config.yaml
num_hidden_layers: 8
d_expert: 224
d_shared_expert: 0
moe_layers: [1, 2, 3, 4, 5, 6, 7]
init_std_router: 0.0325
optimizer: "adamw"
beta1: 0.95
max_seq_len: 512
train_tokens: 597700000
dataset: "wikipedia_en"
Below are experts of layer 5 (counted from 0) of a mixture-of-experts language model. Rows are named router (the router's row for the expert), gate (a neuron's input weights, with its number), up (a neuron's input weights, with its number) and show model dimensions 128-191. Each number is 500 + 50 x the weight over its row's rms, rounded and kept within 0 to 999. Numbers have three digits each.
After each expert's rows: a language model's description of what the expert responds to; "comes after" lists some tokens at least twice as common just before its tokens as in all text. This comes from a sample of Wikipedia text that the model never trained on. Tokens count by the router's weight.

# expert 25
router:477560452522506476622522686449482574468530441476534434529508485525434464570523472455484494372567532433482509529586476438523438547458608499469463521450487567557493569470475534475493404502498519
gate2:428517620548487479487496558428461563475437575458457457514501495540579595556429526541576486452440571357566468448448440484518546489522544513453430503494568381564525599423543400450433504423516450
up2:594448444490419594463468514529483435508510519554467491481473504556487464517435461477558445516481551478450529525488503524477460545490555561549509484489521564486566483522591529477557474474537526
gate3:518499530492474536561527570524472513475515506427471482525514529505602530535523445546512503457517593431578535518467521542482575535489533484452532468482527433556502549567495441466511544439436467
up3:487496441475577531471500527475467494417580451476509436520524491407474517530510425419500596417579520448465568578518476492446491486474532514603576458458451569527454436566400452475490519455470553
gate4:490512534525409441505555502520454491452543464519471559552368583510417526465536422506500429601473476512466500498519448566577611445479496572445496445421464460435548545496576586478500524512521478
up4:522585514375453463483536550519471478469477473460540470510493421490553498466450525442474454495423604458463503452529454560392616478491497432399470525477447430459480492440651564546483518450441507
gate5:448455530524550514510533596523556469497552474559526447487516519517524480462548402543480567416479392488520512508560413562457495467425484457500519441450501575441416549519537491482562576508528511
up5:536540533538472567469483413510486495518639483499529532532520464529520486416483483457563432415504532445520556419533589526504404435509526574562565450456481483498515516433375522484543432459440537
What it handles: Space before numbers. Standalone space tokens before a following number or code, e.g. "Lock 37", "September 14", "tracks 1–2", "Spur 34A".
comes after: " in", ":", ",", " the", " on", " In"

# expert 50
router:537581573535500402497503662524451542444540411411420538535463466561508438502434563465464525299525534412459488523590530504640429448524594546418433449482511514406486538528480469532449449484555589
gate2:507566500533500494446515585506444494421465435486522549495474500499460491533440561515491504395537516392576520489474449537379468524475529475485505530368483517479576557439612461501465518458489522
up2:515590539516526501390514568556486551443525454489547547512505433536429503523465564547482410312547544414527506473453473542481482470512536532451453501407512487450489568467557477540473475390533559
gate3:556571499437465607455439551551489437470519460420560483442411464478543517606550521552545465449615539564500474516512506564545468477585563535453559563448530514430496546550493392481505563470536600
up3:454477542450463450504460521487569509424505432450586384408433560591548502610496527460500443451464531544556539446536493519599564414484477394436456560493416444541564486503416478502464569418548462
gate4:497514554474536494477615716418376479435508534485522568484502525551447456506444555456453464397510453460576441486510516541480442529506480452569441515501513611550430457471582466437435444521459452
up4:491473528550454637553431394542581523567560520475482425487463528466498577473557430486565539515421477549460543477498480512495515422555500570456575484490515447508536566560448512571556458501537521
gate5:506438512460457552547421462463486501451629564528479521515455543364509539492525475469545617424528441512475629590521585571543469562458527513528669499510446630457459511519490434532522419487443455
up5:542486497453477530499489510528559480510558635510462630534430525409469515433463523490576517432492495457425599532460550603492463609511595516500647424508518558450496539578519447532547504467440566
What it handles: Zero in 2000s years. The 0 after 2 in years like 2019, 2006, 2022, plus section headings like Career and Early.
comes after: "2", " ===", " mid", "===", " Apps", " Alex"

# expert 15
router:493550491561534478515526673456444448438631509428447494493471482504541555501496492451479471263498453444550531473644539492513492444500536428494505517501546470510519533519454479499428468542524484
gate0:525441528486461503527494600537472585515544533551484506413361613567558523521554517511499492494547458512426527525533497393421540453508518457475485436522546523577434548519520423422490474567463485
up0:550396569482429509515479513488469526511486504556529457470509516535565376557566497542505496547512506498468520524489548487478497510446486536490535550499521427508432490528504494475412445500567534
gate1:472566627477465455505518515448467487440451576466464524533442390480511475515529510534517620466492483569616524494591512459512513468522536538440503462469536592368520501482467584495480468493483475
up1:509486568496564456527528489479478439444500549454473447554514468507547500564515522549477587513512451554549508519530466487539549526490516553415439440613580531394545530496434519445461534524604528
gate2:477449535438476542503553498389497494487460526520508487563530465433448523467469509560506497461548438473556484537547530504506537479421474527510535483539553465537431505433511490492475453565412358
up2:472502479647531448469508458532523537537513472412504543490504521483526560493484557472462492548479530520560469492494486468472575553522492459495395508514575435427529386494458448439522434495521446
gate3:472472476526473491599497522404450621499540474476507494529481463511450435376482445418553489427518530465493539455564455443507477420508431580575489444501498452574579551455493475560418452533489504
up3:480446462555429523513539501484444491512527447526548457515458504496494534505418447416555489410472521555543552431526442489412458479550475537493537473535439428520600568538571516502506543514500519
What it handles: Numbers in lists, scores. Digits, dashes and pipes in dates, scores and numbered lists, plus the following in entrant lists: 5-3, 7 September, (12 Q).
comes after: " ", "1", "\n", "2", "3", "5"

# expert 3
router:490497507503540465516488605573501496477591526484499445432526484521411541498464441511495535374543516464554463507640469505553461399523536517512492471464462533499486566475490507561488449480589540
gate2:457473474525564508473522534478494501489471555491508584493472473438503494527606476586384464493519445530482348488496545583501498488502546533514547421553455516493539441523488508545579501491499500
up2:362566515453534463580466511520500481536579434554486449473572564560445506543471557466574375532464501532606479534458514458500442508536511482479490497632514451543548591529513473441469543474537507
gate3:517544453547507380447526559486489491552495507519447429564521419547507506515424459488481514484451530511587451457514575480544515482505505527541521433496534350545498507522490540436454541536571440
up3:560440527434418483567424510448438435511546486509553520539493467481571467442559612473511501511436502492521565543514487501489532453544508459463511563459551497533566480500491518555473508426503545
gate4:495580484594550544453533473462477491416584475523464489492483501587467478509503599475483477427426526549501498531593524446481571490497454455485539510453455518569539532463482565514494508511559534
up4:517514500473530473516460523508521509505429501536512511558561574420600475535472439526643465478543487462460484501516531489488452551456574476438463453546507559528432489582560523439468474512490411
gate5:520432517493559516490586497496483517487543565547526508460504482500412571604516550619461503575488453554450563521438483465398501448612578537438533622514521511414522483512539501502489477617496554
up5:465626489415590568478465541512479388476518473504462540439482510563537511414591587397489489552560553461441500521521495561497577495452489530476540504562475441512490568565516464579482541522483494
What it handles: Articles in sports narration. Articles and possessives like the, a, his, their after prepositions, mostly in sports match accounts: during the game, after the play.
comes after: " of", " in", " to", " at", " from", " during"

# expert 22
router:526611544526538445493517627525406462429553440443470497523510518483476496490482431427477580284517486418541543501587543478591373511488576442523466447379434492522461506469474423535445484450530524
gate9:511492429543523494510473551465476517530436496570442541563489557528425483567605485502539493538498521442484488488493450524516537493416457442491565521590478550552449513416474482510421438526560492
up9:541495488517445456467589468531517499494569458509456452474522452503599473520503530492444595511547507529441529492459539453427451390467547578544465545487551440421517408531434463465537555507495528
gate10:513526506568498496470561502583492513419561546598459547525494450441549538554439535523523495446479553536494514489559428503500496525482613494477442604508482496500531436422497482466508522463508515
up10:505655435565482557467492472461499517529568514558604590495565499422508500507522504495519531537584585518524404425493509552492547524510476467548495524474511508489538470559506614476508414495517482
gate11:459548532623485539520576529569538504570621515501468614528521417458372538504502438459563478532567499522490472544491512405437402539454612469499448484487417407498468466495483515535472488419522462
up11:531536628418564517488444507499432448520551506516379495499513550506486469518470599534500567458486572454480429529550579492563339502465445485517578550465451491482516435514502432460501498474504482
gate12:427373547552555549445564484537530463531477438392474607477412557526473560442464600464441502485474457562586415485494460454515469511560480482536423536513529463364530563412507503577534533443520555
up12:542582467540548428544524484543501465453455408447429470434547487448504473498575455483434421493536507592480526571480439463461458523461545507474495474458412500483485492488506428470562438492505465
What it handles: Table and label delimiters. Pipe cell separators, colons and leading list dashes in tables, squad lists, results and bulleted entries, e.g. Men's singles |, City:.
comes after: "\n", " MF", " DF", " FW", "3", "4"

# expert 4
router:524512557593562515399519600519460521424565426499421465554501547502439506505506467384466518417509501426510523512570480475484446488393622472603448482454460504503469534506478560441437397459554534
gate2:518477511562554517435557492502499475454515569503531458526506476478532583392520513399610469410444399378522516553535488578588509538413468454438518571491482515519511605520521464476467455468488490
up2:495523498559467412495473537541472477555491436525459558504437555460518324588545437544424579531558444668509550492487530486517498492488576462541474471523495538450453409526503385514457616561541521
gate3:554563493385540455569490538474546561436424497487540413460567521485567441531539445530503478501434522522462449497481466556449532492476547522535439522497551452375493398489496468554415432521545571
up3:418522471562447440486491449557601486521411557465407508578393502548450585418563549537450490528523519600490432493464453567458433535470478525451460493499497506529458515421526603525562518489463499
gate4:578478561431484445561420505553482505517493560505550418449509457485481510504524540364496455495487487447524504590541512454479516509530456481548522508423397543476524516467495466451592507427495539
up4:579464553480455567478429435541467480461529451525516457509526590482476419457501453498550510482503535571416572529557550424462585519475498563557553655526421478576499477504518521503530490456402504
gate5:422557630507518421533557540401426523393507509490494472600503479558532535521576524591455490433496492456521499453564469544503498499510547529541432442576495568526527591390585495475467445424427455
up5:425529561501406493469534534465471588367484512424481489592482564520535540455556520603539504487540545457562484480550463541456512443530459471568455537520530575473464565424529550530550449554382454
What it handles: Nationality and place adjectives. Demonym and country adjectives or their endings, like American, British, Sri Lankan, Belgian, Greek, often before politician or government, plus States.
comes after: " United", " the", "S", "'", " South", "Japan"

# expert 55
router:529512508527495454603491767514437546478636472477503486508464502527494494550530516489465526365561475470578489510644486540598433493478577503457503452478501494432448566483497482558438400455486469
gate2:424504424407482518508577593387558501452460548482499457514555432501508577551478492442386564525508514494530520558475429423508505490451446561474486493541535435427526449475469598640477528546476409
up2:398534457340403417465565615402505462470552497466544463469558447481533561552513483488544505519553468520582532470502558536501478519514401505473528470598538545459530475434477495481381453577512480
gate3:536455569413550453426559477439547486527519542500516450489595465596493518490550458486426537488401509444493509505541473432522504488457403450451467480498485363538477531567518485456475620489397458
up3:608469553401474563479529574527533422504503543534531441406408525443546357422525490541503560432517537488459492540528500459552453477480526536624511532483562516498549570552503438411506391509508543
gate4:529502481489506587454444444509455523547539394521502533486481488499526452517533480489475589545486444489509459495516513433548474460485540555428563564498453444417490466500501538564476602498451512
up4:598433462552509587468471505499431465497428456490457503462452455451524461557477495523502474541470468557548460455458509449480374482534554561430538555472432478516350521559561551579514562496450504
gate5:558497600448484516468519511473546530462461472577510443485513550431578466486542468492543490495525469582520426396513388495628518431467529559506404555490586382405434505469521459475454534492498492
up5:484488466525465535516495492564462469521529553457439542528454423467474494499400624500444527462497534483450553542456546502484559535475494513547484457630419554571521446591440473493543505509519580
What it handles: Sports score tables. Digits, dashes and pipes in sports results and standings tables, e.g. "W 48–7 |", "120-115", goal minutes "86'".
comes after: " ", "1", "2", "5", "3", "4"

# expert 7
router:421523555555453470454497715509417559442604492498452515538473497514499557523514450455480487314438495471494429504619518502546454530510551424441464504483446514522445529512478519449504501494536517
gate2:569531508517526432547464613469483456505514500450447520589493401533473461552516511479513594464525531502481510514618534519543416537518539538498423542431486566514467490503532559446432545460526549
up2:519546562472460503529431655545472498516474420425435530650509420577465444540454550509468553436524543544512516491576526456486424523545479548489387468514531518440499513556501573422442571424531495
gate3:540550481458502434457497486397402457389461455532414524540452501479513520459500610501474480482502581577576486530566453492512522550541440485410487579505546527597565554547516490435522440502507410
up3:459526544472482536533438537486521403441431569576595516497442605544456495474437528476547543519538548473487522566507532409497450483481493489488475505536531421421538484426471561553438509485503568
gate4:451470601505497432447448493478479584475559436558523473582517481530568420460560480451496415491491420504502490456590592501480425475539503551530487514515553511501496550428509419526471567484536601
up4:482496588444448510551442494543480498451470470604500470572596543476588526455466569447560486432452421500485464433589561547429473500529458569526454456501548532481537535469552485502518518471400633
gate5:455492512496472533518466535389529477433515469526518471430506518552443550485573463524470481509454568517469519507525484455593552513582465468473493583553544489454522602502441442490487474593570485
up5:431605509473454519486513507521456483579545495478525450506538474521531422575442509396568436469496496495460502557526529530441434499474535494538479469471450510567536439509525453474450599537529638
What it handles: Table cell pipes, punctuation. Pipe separators in data tables plus semicolons and colons, e.g. "https:", "v; t; e", pipes in gene bands and athletics tables.
comes after: ")", "0", "\"", " Website", "}", " —"

# expert 29
router:458523612511488481504539674507417509521550458461470472504413458514472531531529463484455494310562472466477487531537489488558494491552580463489502476537526529473455530428467555503406503461618464
gate2:478509533499397430477572595429492530574542563447506504489438487471496466498523424511589467573460526421367543433493396403515495497478457421523526481586652509541471581567491498442508547521504394
up2:545443477577510525526399510496570546485421427528505517503485540503522545444510461465453454389435542559538475505505463448392505548498492502484620414435444520466588376447448475520454534545538532
gate3:529553560473578578475503538626538446525542428489550490477526478498514530407528525508515468410496517491524469550513542456592443497517354414528552514483541460450493536502496435512535524464560575
up3:443378457422471418518586432575493498579520568550443448452430536497471617497585550566476470536421549497485484505491532544477546589524541488470560476489522566484451428500468536444484508537477587
gate4:453435522475448459555468496547495543469389479450513535547412519499458456548443463512586489530506542513481446451478425519417520518556568500506486476474503556567564573511578586439419521536478436
up4:456506531438458448502536559464477524545435370528433450500455347423604531509406445470449410499553454515471539462449417499418532530523511508447477429587519535521492533467517520470452484451505434
gate5:383560540498423505476583449544531538500562527510585456574550483550569506517497482505571504507560419639428557415462420566514559436455487431482410514524586473490505529491522508430541483459508478
up5:404482559450417521445567521546505539561457450496682470520480531548553473550431433569582551522467487596494541541469480564530526466520439430565561456522595557502528515547554438519549486565517524
What it handles: Coordinating conjunctions. Conjunctions joining phrases or clauses, mostly and, also but, or, while, although, especially, however.
comes after: ",", " well", ")", " However", " and", "),"

# expert 32
router:448491505446534504427476512547469488425546527464493487565459468461521552544534435440530498379532519472427519525664498465490459509490591512500446484467465527495491574487521472556422458515547518
gate0:540594493472525570482524476532472464517519491532506554492490433389575565529485523574507497516513363528560553531536494445529469432589559525525491561511529525424485520423477525371495517526510499
up0:561512507425568432500472517455482545480613541527467634529549478524460531540502529500482555563550606479506509498438478466510438552545502498451502517492493400559512473541545510462404563552556498
gate1:425426450495509495495490507443529548481546488536515405468491603518402550358591463481425574472483500481523564564495467477580477540435445423456416458505584540495464468461535486457493450415537474
up1:437483537537472595443511490466566466516509469544524477513544506437426480446498470490474506577566537502430462531454424439522515457518500486527434512411376590524421447597516403501509439480479507
gate2:455515435538539459559418584547437474541556486561521504561450569486425436428513525533573437472459540525607580583486546494550480584536574457454435484485542529530481491494489554466520513414522469
up2:492528530582415511489390642473457434437518453449479538501472507523497511481518484466441546499530369496578426484444461539484453503370507415485587515442502515462427511481426395514442480488506644
gate3:501536579528549503489523481486527437440506589537406492467459561565399473435466492480511580483524490592536408508535503559545445402498528521571507500503492437498458396557488525498547532544544603
up3:446572440539521565462502415511514532531526604525456433538629459396459586568450474493519495533529525513549512566430542496528520536547409557459457493623493433541478485515463464470522480600451479
What it handles: Initial d and consonants. Word-initial consonant pieces, mostly lowercase d, starting nouns after articles, such as d(iamonds), d(itch), D(üsseldorf), G(öran).
comes after: " the", ",", " of", " and", " a", " as"

# expert 34
router:480497488574530516490584567436461504435596492536510452581553512506385471540549454460481523412549506469531532497580484506543432424491510541458496388452529477512494513521450474567498410472487476
gate2:527564471442513520437536543457364524525462449420515426525441487484565511513490514525545460470536468520386531437486485502590461522572494529525558485437488501501409547503501550495522569501509530
up2:559588476415416612514468513428464510472483474563505579583458580491557467677452545491506490520442446488493411542514396514534541457599499545452498466476539484391400540473428488540485415505540430
gate3:527470471529472500598508505444492500487463463503595550573515502455517451457552515480501599516384573453475521458561575448538475478567488538530471527495480568494548557391490437520546465441482479
up3:480560504508487538477493535476566485470517507498516533577462470515491519504476547484572482505439562470512498553520425493424481548465526537394635547484445450490530442487484491398451531392486569
gate4:500493501474481508474445534504513496387479549541552418544500484466618460408569512488479474487486491442462540558464506433480387607511514482607533397556488541572538557495537473525516399561429520
up4:385431503478460476451513524466407470589527517447465574551449478575537520565528549549492479499458416402564536527536494391548414552506502507425578465434476533521478487576531470376509482455489540
gate5:580492505455472486545515524502538437465412607469530522437486529491555503440504564493533551464568531473453565551559407526506584573533494385472411496423512497489526565427527456583553411482502483
up5:558502504503518511495479533416454464449483503519457517467506520481572518435492520464503417469485473513546497425524461436395455444449502521494497436409522518572529430423499508401430504589483454
What it handles: Mid-word and mid-number pieces. Inner word fragments and second halves of split years or numbers, like t-orn-ado, Gu-ine-an, 2-014, plus spaces in tables.
comes after: " |", "–", " t", " K", " Preceded", " Gu"

# expert 21
router:502565548542550464512515658512527581459533483409465442481492454476471500506492437408477499344552470545495482499555465468544404511526579563460472532436426511445513540507479548524381470480540515
gate2:526514564463540407484454529469534547565497616489448538437599521485595462541403566520549511409509446543480486514504505516522475512543537468517502561465463531500466479477533491458538429473520563
up2:497509419443514540513511555457473515449550511517460545477597471551486467550470528505419617448560457528492452494492483470558553515517398503499411618482536490501472439498478397437501390392549457
gate3:475481616553480540537488493540457552489460502510514414648478493580475451488461430588353432429373446530532588508541495516507502462450459415504562453499586546458487520496553487516544506531460535
up3:526472588504495473515579457535461544478447514544566509560516508471590570451522437499531452478482391544529544536523473524436520502459408442540576482525469534495524534467567467495441444509562425
gate4:461599494598483526470484556526449584488434501414594469565527537471476423508422386453451534415454461404585558513524452475457460475524541530557546417437513472479456530402501489507427534443472468
up4:442635523498482574434487512497504529596473485483595518528544419519445391522557567504518538505546610474440508539502449460498451464433517534581535497462468622465505514529516557574505517549458502
gate5:432525515534495529543515495507462568528579392501484482471498458531514528519500504524555450434466521511540480453532513459485542477605522477458517469438456506444582606527529392483509472417504348
up5:474531553449500441511447482585464425517501492594490577524538421492507465505480453409494579478458536428473569540534484641522529558416607447473440493523557473454453449564518544566473536465430487
What it handles: Articles before names, headings. The or its before a name or title, after named, titled, known as, with; also = heading marks: named the John J. Burke.
comes after: " with", "'", " of", "\n", " as", " for"

# expert 17
router:488535520519519444515468538469440527377555433448522512503556555475540486559505448533445463397528498447480483452630546476558449467479626465471436478484453517564461568454514442585491483514488430
gate2:540473502439490588436537534524491557471443489457485474481491403462381531557533456547442523480502455510467595530475462448459570444475509551466517571454505625543489480533541499437533533530487415
up2:502523434538545439596462547493446454480485456580503428545515613448509509506473520544538448424439476503556492467555503566521545512564442429536469473504497459489577533569518516525454488471489543
gate3:501504478551507564504413484515468473574490312432496574451504483430594444407549487434527564530559526417493554499480528429406435457481554482421481471586572542475539482447427426512515531524454493
up3:503586456527505497456437549500515482479457385398555504478510520511505491470498472447476565456447493435507513507541523544471545473526528386409518535546647518567565497481441458512512480416536479
gate4:534559528512558509476537531499485541445542512504514573576520504549484481622506513539604551482598506496483502501546443465553523477512474428558379579421419573489462515522538419582527389492453502
up4:532544500444414525511552515515518591524537586628474540467566533578451426505486509501494486546560575490546564470465519494544517480437529527574530627521463432655410524477506448547464572573507526
gate5:541566455464580460500518557563555494499562534555521445439498496491430459575482512478475588493511564498508503509464515463546432483530635457522470585475593476492541542445444470511496561437527559
up5:422522548478538436607569467614504449513445484496536503469518468436473555503500483516559442506585589546539542495525471452424525512550529477542469560435488533512526509587534552538659547574544524
What it handles: List and heading markers. Hyphen bullets starting list lines in infoboxes and item lists, plus headings, line breaks, dashes and taxonomy words like Species, Synonyms.
comes after: "\n", ").", " d", " km", " m", " N"

# expert 27
router:524608538492507475567429531517462604444583470387476547512482479542453576435535469410462574377524484415488475548644461447619467517520524520452487504548493509482453527425439443479471453438558506
gate0:509550522509541461534495471510510544483509499579457572600463454538548452524578530488400543546562408557438625455404457498519459390528477577548567447457475558462460474539418434502463509527520644
up0:507635573494476556537400517489508499464470479569445553553494518534528441421548534503462495542467519407491587476531450560483530525507561496453486468433490546397479603496436450526488448471517520
gate1:474425501385488444446421558453406556480458476474568412504505407530531522579497520467467495475521504467551530475540523543453538508436509515421517528507470441552587508514501474513521492587458517
up1:462454464488588374458478551530433598523389479455541522442471431551512565546492534521491501502550436566585566474477525536579540544473490498491503524472498443474525571565557476431547507503555468
gate2:481431567443573463516504449585439403493438530398652442562537484515529527467474418494462476516479453516524426455465534563473535515490514490474461511468505533497440513459495551549579578543480424
up2:502505473566571473533516471491417551497465511447530463517487532625457512577530485526374575529486593544449449452470535425599545437462473523522490545500512478469511516519462481498541410423436467
gate3:405425480437482526488396472515448452492556466540493467518481476487554582484485498496571414514520451471663545609533485521540510547483577581526494549560425467450387523570506459614479484519482460
up3:600533524577509533446590480559607535548468550434461545533421461453533387531520517585455530523563540523453495420496531455532438502470515483490428437477639578526557503430480534455471524548457527
What it handles: Mid-word pieces, table spacing. Word-internal pieces in compounds and long words (high-profile, Victorian-style, Mortgage) plus blanks, bullets and line breaks in tables.
comes after: " ", " |", " January", " May", " August", " July"

# expert 40
router:473537547518496518529500607430479566432533519478481549605428461537472498557536466468491581379516541491531488469642482519536425436469590542513493500474523528549468532410478536551457492392489478
gate2:554441561543492472509468554557548489550594474424529474516449545468538406507380530461438496523477430490492507451477543480477482517470604452489530502506502542498481404432486457515421509494510619
up2:462541396546564441568481517514393428475448530561505512489454477477507606528501438524501472531513553560441515492518480492425531511560611467526470443465538557471511489487368504529547514560464429
gate3:438486569541536449473500449503487507529455528563527527563533505483538503487500431573501606522512551552480504571531493449516512498437556499592513509537658521469539529472513496520477501527449480
up3:399515528505552505513503506591514522528460525442427428489532580553399549492523443544514412500479510478511490491479439506436433502505469430387484456493502467485463525561551458460425481585565560
gate4:541553492467506551530473559521490519494514492540547478448588592462428424482475520471540549463449569405532420568504576543440503409484524434492596567456389485499409537591484573515493462536522494
up4:428508491365545515370520506573588473540497609426576593529421425520486534462555422460480543473494441591478429405526440470483414545498481469510440500492522452556504495475449520658488532486511493
gate5:386544496513513509624368522441485572446409548435518486515455574530469549510469553555557485479421510487549456475502429546487532531566524400566496528566621525583520575406464420545431516471474405
up5:602511521533521484442467551494550553602506465532392542490631448458485557602416466512518596464489507443511548508477394486495496519518503424496537450526483523532432449535469477410555401430524457
What it handles: Citation numbers and parentheses. Digits ending page ranges and years, and closing parentheses, in bibliographic references and birth-date brackets, e.g. pp. 177–252, 1870.
comes after: "0", "9", "8", "1", "7", "6"

# expert 1
router:449521540514474525617497642474436535482629516403476517480416533478458530470553461480504509298545515462523488454653539575548450465500542450505486511465534556569463549523418498468466477451606526
gate2:515475506453488480485402462420428456432489417506322554476404521505547525458527448483537448550485543550443555475501482509539404462538515571465400454438511543518478455577513498512462580526459471
up2:552515565518546435427536489477429411493517519491523485490475526545460517382494480509380579503466474464543435422449531489497391522446530481478540539493542484546513562453409475454483389510570542
gate3:507530628419488454474347463469563604515460498546474551492559433391522492433588497507506537521530529509466499481500523479450587397563490494535511512442417446513427508464435431474524474411531565
up3:472492623510462494428475423543454588575463465491459550501435451436529556527530446507516542432401434566527427493457526505483617544478489477484408534556558463560513530460495484487460425561518529
gate4:482554604499514556490495518420538472518510465565556534488548510453503577511420561533481487466506452531481576575544512449570495512592424544503481577471525566513401582606505495572580412450509587
up4:508370519565457519552568548522480488562582527575485551569446513566380518459478525574523472478455428575487456495511459463446488533546532435572515590506515472532459464458450449476484435532427392
gate5:415444453550466529493537625407394507508483421485493502482459530506474476530522542529484524438494461558513555426511589569541561532494506431474562537478469601499484558532471577524519526485536479
up5:608550458537504566424483541544491504480525544508544500465440538457428560484486442520499528525523489486374482516455507530459513560548447530531496563472477542517526445480457574528520448558511622
What it handles: Football career stats separators. Slash, space and bracket separators in footballer career tables of club, apps and goals, e.g. "(loan) / 29 / (0)".
comes after: " |", " /", ")", ";", ":", "loan"

# expert 44
router:467593547514527506428452613562468536520488456384464552592478428528460471527510487502450520352582528479485496522652473522555448404489602495471389475412549554547502566474413463513500489451516494
gate9:434446503543525528501620489485405390444492443543490478433476409437507458579433525528466495515503537480619473416536543570463549508453528496574565553385490494504496518527526473485498446414469530
up9:473456564533513544498455403482534557432522486514534529573535519524521574443537474566511488529462527530434469575474441422530459582503452530475584517543565477497483451489531474479446475497534388
gate10:478450482380530511484542532400458506522546600464471514477483544463614454505532409534564527515515554445507539478505500485496516558540560577521578395511452501484562570572529520492556516508554523
up10:517465543520569573504495522419453515535504548533511458590495483628429555531408595476523468474515496444511493492571580405552412536510496584582443624612505515536512495434503391561440513527454500
gate11:627478523530561490462409467541412513479476482566451580562516518391453439499468471472490585505414545493459568487579474468509527497461494542502528524518553508528461583540434542444457526488440438
up11:329462458437518569472540567466508492527483418475496540570428490593446464560519483555518452518500495495543448458455463566450556480482508539521483545499443424517562517456406543599533546462491496
gate12:525500470474523527473438522465482494515560514529487500509487587508561536528565363407540472460509490505443521584511613527498438432501532452538542503548426599527549399509467460525498492604503510
up12:529548559565498462540493453407416491433492439455434508533593502515530475629466535511554429559522537474574553521489436505478560526486497536482517579496499478548545473462546515489480462381472443
What it handles: Century digit in years. The second digit 9 or 8 in four-digit years after 1, as in 1928, 1805, 1999, often in biographies.
comes after: "1", "9", " Votes", " World", "aut", "ier"

# expert 37
router:494558508531499474470504728525486542379586489510461595502492532515456472464539471423445514327537514489502559555701553551567434380501527485483546451426469566483479532512498504590497510504505442
gate9:460623579475495499466563558497497499480522516469499517533508464448382560496506540434422530569485549561483462554517510566498559510540520474559448466472417590481578530564489520598442519531535505
up9:458538476561482523405516567521500464530561546460507545453453537481401499467512474407470477500563549527490513547465621566502501529528498517535512471449471514397479570630596504538506510552453446
gate10:486532453468544508588486413571519507560499506491610499471469475475481450470436482379527510512459578502549566506478532515482413490573504401604452443317493526497589556507499555552514463519531547
up10:472489462526483495577576481624533563518473514480492441512441546437502440458437484546523509526450555429556489496444512484439418470487437348536551456398575579534596474466477597472540498595471459
gate11:462630581453496485442452512486440443447495485516512508496480507394519509458545437499504549419470539482464522498523498449513587547528505477407503581426536478441471527545460513525493534444515477
up11:463482463553566512556525462574563567538474496553585514515521578544494521448595524491521520512551479487576488588448525459571557448483484427583508512532566396579596452470531521452558501534497505
gate12:472482431517525510562443461481508499523555455429614491535574455510528473482459435473506431582550490443504487484417489564482457491384443453471475421490420484489575518461535662549424603473580433
up12:523460429537512457495535455411493471467549433482393551455466478478596494591541549459486450540545496456451430466426515569491476547510490525551493471429463530474493466475555537530476567533488518
What it handles: Leading digits of numbers. First or inner digits of numeric values in prose and tables, e.g. population density "15.0", molar mass "296.41", vote counts.
comes after: " ", "1", "3", ",", "′", "2"